config.toml
n_layer = 13
d_model = 512
n_experts = 32
experts_per_token = 2
d_expert = 128
d_shared_expert = 0
activation = "clamped_swiglu"
moe_layers = [2, 3, 4, 5, 6, 7, 8, 9, 10, 11, 12]
router_score = "sigmoid"
normalize_top_k = true
routed_scale = 1.0
balance_loss = 0.0174
balance_bias = false
router_noise = 0.3
router_bias = true
init_std_router = 0.0165
lr_router = 0.000324
vocab_size = 32000
norm = "rmsnorm"
norm_eps = 1e-05
tie_embeddings = false
optimizer = "soap_variant"
lr = 0.00502
grad_clip = 2.0
batch_tokens = [65536, 131072, 262144]
seq_len = 1024
train_tokens = 613600000
steps = 6672
dataset = "wikipedia_en"
Below are experts of layer 7 (counted from 0) of a mixture-of-experts language model. Rows are named router (the router's row for the expert) and show model dimensions 128-255. Each number is 500 + 40 x the weight over its row's rms, rounded and kept within 0 to 999. Numbers have three digits each.
After each expert's rows: "mostly gets" lists some tokens that are sent to it at least half of the time. This comes from a sample of Wikipedia text that the model never trained on.

# expert 9
router:488475464557473518471480518566497518549502530491496480408523562521499504492487481527512524556526481498477487498446495468483460475467492475488473497474542531440461504466488470485499535567568494496555538401548465541472499497489444462427528460563499479497535442548478539483481525546498480509516466473525491548484463553559596518509415486554567542457394494488509505405487543558453444480532
mostly gets: ".", " de", " ==", " but", ").", " ==="

# expert 2
router:421454409501543493548537482540533495486465518519474543394544582572405499423501512479493572457491493551469495491540557513460457455505514470552476474471517506460486535431425554520519551524535505532555496449441494528468530616588529482503527485538429497438465497514468475455472506517459422467546519465486508506518494504520538541517459520536521433531485404524520552441476505546491444445481
mostly gets: " –", " —", "born", " \\", "–19", " v"

# expert 28
router:446528533518544506579504492482512580446518509474480498426509544547491491508524474420526539547541482530499516516442539517439523568471518455569477507456571485535483585449543542468464498485611543481493531531492522518476505500429556452446504480498493432441496471528393548481471503516574405502489471462446453508543561557540527502465504492548508525465536456602440549440523530479470529436503
mostly gets: " game", " song", " film", " him", " football", " them"

# expert 27
router:427416500558476513527533584508503504509505451478518494361468548570519468425510488487488531465563482538481554497481538520522529467521431516520483472489493475504422495469513520525495517517506483470583498532478511501432513455505555545497480470489592493419494476598485484484571489517512457521535495525486448521573470545483470542475500527554552484481532473547511569515545440445452475507489
mostly gets: " (", " ===", " re", " (1", " (18", " (2"

# expert 13
router:441513459469486501540585495531578487520507494506477525361488539560482502478532569506530584424553526549401483500523471462458479484560440421514415437457529483394473465422441518511531435497557535521610526447501529515496522502451473439517537445545522490461517485507500523425517476492502471467530503481497430534481463453457502492462443477547560479468434495539456554462515504526555459499522
mostly gets: " have", " had", " has", "or", " having", " least"

# expert 25
router:475458501537513492534517476527510506483556504524511486450491541558454518443527536473474596485470430552436463492536557532494447430516466481506467503446510463490505523463515540490448538553518539483621513463503485569528527462528443406504500459519519470491481511573478489539480495454478552547506486478490484459503459560532521517477496514465463498529440444530500558479542489508457472432516
mostly gets: " In", "In", " later", " until", " On", "On"

# expert 26
router:396477474478580512603512534461533478511493526551477487436521494508462416494465475484507503501488557537405520505480535441441473519540516536520439493473503454460418503421441514518475528498527551501621535533475452507531447528519490480468519491496468532478494520512529475507450468479441511507537465520442452480544479504542534520480491453492515511512480458496550577444500504501501490451523
mostly gets: "ly", " all", " both", " high", " number", "land"

# expert 23
router:503563598555530506545443438531482514519540515531492514463485528576486576508512565444480500480545489549457460450479488498492404526545496519547512539468503464584475503524479510508488504503476497483596484452473513516501459519630442449565477570523476474492553485470449516501445546519494507516507553541501457448423510469469521510540545469501526427494462471505530564483447547520505503431508
mostly gets: " \"", "/", "–", "(", " '", " $"

# expert 3
router:430458532486499517566463469521454471550504506555531534382493551544452502467475499510523538422506497506449480465523529567458489478508536492472482519406486527514465487424494526533460499510514528523545555452489449499465539525554501448581505502517521531461413485530492511492555514511486515510534495465516476530492518540592500489508525430504472465509484464504471567485515490527502488460527
mostly gets: " Re", " Al", " Me", " Man", " De", " Men"

# expert 4
router:487439565533530513565518494502530502480459535458564473480524517519547504468519515468519576481497492510449493446553471542465550562540434478540492513532474465557485464463499488524575545478592536491544532441521564513395481443502513457486510530567574507467509443525529504467470564583504562411628484469481502493557482510553498570522480480465523465501458463523438512541500446505505515486471
mostly gets: " P", " K", " F", " L", " T", " C"

# expert 8
router:419413518487520533538541566543555545522554498500500505362519529582413489464512460440462506484559492508470418514489474497489479489483456480527444478443496480465431492427439586482514469469549502458554511488497495451518534462519528428507487520538488501479434529514539504479475494540482510466565502468401516572525537535516545482525477434508499419493459514479482525466455501518497452488529
mostly gets: "e", "age", "re", "ion", "ge", "ate"

# expert 24
router:443479447564482514538463450533555531476511477414480504533532522564538578523493545477489574492582517519433530511454474513492513454503521547543477479486541560554497538500521519486484559500534579470497460455450537529488501501535476446506551479546476510441446459474527453537485489609474463572561580539444444531480513509526529589486407475546496493547487465495539514483540453499464520409498
mostly gets: ",", " including", " included", " include", " like", "),"

# expert 22
router:557493503528531495575562540473429574526521533532470468526550539508525471430520476474456471482569577471498484506445499598449471500538490427527442520463513486445500486530512494479512523516499491516509481522466569543509403548502519518520541441592547583465510426556515477499558452460551557447524514463462480531547493489491507596476496503533507486502507480487519525424510535509496492491495
mostly gets: " the", " would", " to", " could", " other", " will"

# expert 29
router:388449515486464458529513512498543505442509497520506501406523506571452487459537508514558546490540485530398460531491493555486462494512375474539489546488538497518434532422505553468471493455526500541522484416502535471456530480508513431532459556544492518470451513510510531461480477520425556528495492432514468490464507564494503516488505515495464472496467415533459513536564479505427486511543
mostly gets: " mi", " ft", " Coordinates", " Website", "′", " Am"

# expert 6
router:417435461454519503522464461475552511515534511524505511391531528574441504454496552469501567497536508537451506557542559516415514454488420487505456505466505453474478541413468537503462509485541502515563516479436489566485554497485486411488506463498512501453431452551499497498493527526485503518510487452442492497478562473542572515481502465516457463504455461508522574469538506481510482485568
mostly gets: " JPL", " Daniel", "学", " Votes", "31", "92"

# expert 30
router:415491490478500521525469466519512447559537493511539532435540462505436498448492526502454530504512572494476490571565510508493530503524448488532469535480498511484483432469463541477537520482605510467545485519468486532450520494551503357502575440481477483504434460565511486509492489543400526490527457511468493512410498551548535497488461452498546481464471478619498563399471485495446443527500
mostly gets: " March", " May", " October", " August", " June", " January"

# expert 14
router:405429502455495538558483478496565529536530504483482507397493565525476445438525577499493561454540512523414495513484569484477542445575481499508482478418537519470455463418444585498434514423538547489589523504497501521456512502540492369519489476494532462434470472496457510469536539494511489481516488433429500512485564559582471514450494526473469468470467449584492540449528481497462468424536
mostly gets: " University", " Democratic", " Green", " Smith", " Conservative", " Washington"

# expert 31
router:532488429502555540520506518524527526564532541531519495463522542507518483493495490491504517489569511506469495519571517488525437497585511456526464456452489567516525458437516453515546520494516440550468477480441474531531470485559547491506573471535515487466459491502476465476502546488502526477480501505517458547477477561457478516537569529557547529500490430508475529529538492518518440452506
mostly gets: "|", "---|---|---|---|", " •", "|---|---|---|", "|---|", "|---|---|"

# expert 10
router:373450516418533509568503497496497502476524464488494498379492483480458509490522564431482519447563527496439426496503587510431493458516492501504467524440549468454459504474454484506501542535541523497586534385488513502493507521527497453462530480563452487422496516527482473493491533495516505460496458471490457488464441540545510539496450497484427457462464442560461560500552462479528461483527
mostly gets: " American", " National", " John", " member", " state", " British"

# expert 15
router:431462474539474529502505478551514541494502435501442489372523501560462474422527533468492516545591543576491480487444497537453496457461506545503473519514501467521444529498487459547519463544470550550501536500485593473458536515538488486470523489490480484491426473456488514559550502528513514494495488474528413548525504558565545505439511495547557504473440518503500532452476460446465451444530
mostly gets: " that", " which", " who", " years", " where", " when"

# expert 5
router:568478532455501519531510566558519544519510513512493469549441511502525500426472442436436576490591457600512525542476528475455531450523479460509470514471472477473484578557553453509502495468489533533567494548485503596477520539460491492535520454457513464474507469492479484525568462527497476507501581439480524539477458530557472495554527457509495468479486528547456580405504524525478490420548
mostly gets: "o", " La", " San", "ia", "na", "ni"

# expert 12
router:373457444510450525573488520513471512521525460523463509395478534539453532489482458516476494473523513490437448476479509508441572464461436528490501493400502482488439459452447518492449489492547559494534540439452501524474508504518486407526573461551507467473438516485490501478506490478491537489498504496505552459446530522590507527490575459530451500467465475535466510446514484461453455495486
mostly gets: " 0;", " side", " 5;", " (0)", " 2;", " 3;"

# expert 1
router:406520513521454490488423492495542522501531534542540481527560565587497484460493482459522460563498495493502553455465546531476434537558543427546507511502486484545467498470429469513486494501497521492516540479447548498445447502469534472509444515573528451468549512467511502476517579497464508465489446492448550463543432574487465475555463509423535493482490463456505550473509489533506460423579
mostly gets: " a", " an", " his", " her", " their", " its"

# expert 16
router:432461489522443567497498480576529529491493476499505493427581479529437529564487470536511549464557585530479450486497516487476466487515455600508459492460479487495494403386459486526490493474534449511564596540399477522523454534519489469438510467539444509453522517505422537534478499511575465450510485464500484524466449510488542471494522507527539526479512524482502550471460547519470471545560
mostly gets: " 1", "th", " 2", " 3", " 4", " 8"

# expert 19
router:499473487498589490541540537537453452495542504489520497436457560526470493437461563481463531434501480542404521497490487489496459594505472497535511487509588479489477507480455522480514540529566526512578466500444513556506468493521494455480563511550501448477445532535511493530474518500476572531562503465507451541519476492557543470458391450523436455541458526564546544522505478457563453498510
mostly gets: " %", " MPC", " JPL", " Votes", " ITA", " Apps"

# expert 18
router:476434509561571499544502466503414494504506470515524493460549522496461509438511496406506580468482510513445476477529516424436524538456484515501507521415548551565470534434501519523540548429469562461493530506474474485454466491483500457546567444487548531480462447451514484480472477529452546489419497540469488518486553482498472521514504517511450474455488490501464563513482448487462452506531
mostly gets: " by", "y", " under", " against", " without", " Succeed"

# expert 17
router:430512453534493532523537493428457574571492488542490467518513518551527531411483608463471506512531505422483438527404524481525482524501524515489452506506544520499512514499497487546547466513533504437518456473532479529457507551456522515430478462562533523463510473497503474452456524522500498490511535494487539498432516508497528558500540505500483438459476469519465520423469536547508491417494
mostly gets: " &", " and", " et", ");", "),", "-"

# expert 20
router:393479519560539550535449528540484483553494486554434514396472530539418484458472439478494592501549505518386489546547515495476470539465458556535509500495513447479474455395458510533500562533477523498590482505478472493523522519546536443434547473554447415466511486488480539516494471505489474480500455452475579506490479538530554524553591446484498517489540473514471479483493441500461504431531
mostly gets: " The", "The", " It", " She", " This", " An"

# expert 11
router:447458512540538527543502481487598478443551496416436491455482543596465477497473466520502481465518530536484457444486584539413536526517507580470486514520485473526483520455462545514492476569476527435565504471547488530488527460544505418511496462540579453474448461519414455471495474525461472530530493458500537495530494438547483555578406463465508476567509458532532520476476564549531493441513
mostly gets: ":", "):", "On", " California", " York", " Ohio"

# expert 7
router:509560493595523533542547500520520536584425483465493511553485480535453505445507565437469536504550522456448473521474536455449469528472484512561477455486416460514490572517488424492522561479478499518581519491528478570483558527517470440507450480539550413461524498506534451543472544472561477502579461456471475566434538569504539513432513439478431499498457474529522517503556479458421439488612
mostly gets: " used", " played", " made", " released", " found", " won"

# expert 21
router:510517546518518606525483501486502527529503492479546503510503562553434509529502467447462447496563547461490491494514518503454500520515540520487459551518555475470467488578458465533501498488452489497557525520506491566477481516534524524553483462511538428402505486455502451485482517552540469518529486462427465472487422543494499523529494484541565462544496523533489506563459526496533498483559
mostly gets: " was", " are", " is", " been", " for", " into"

# expert 0
router:444475498506579517514400481548490505558510472506456534449523508501443553431545532469466564434614529469467501477520574464478472467551483528523444508440532452519465529515533475513513499544476512447474461475475505548527475527463488507407464516527519492489490444492427572532472483531504497484441476500433505563484527563572522554525545477509510494472456506515513542496494509511476469501546
mostly gets: "ens", "is", "der", "nis", "ers", "les"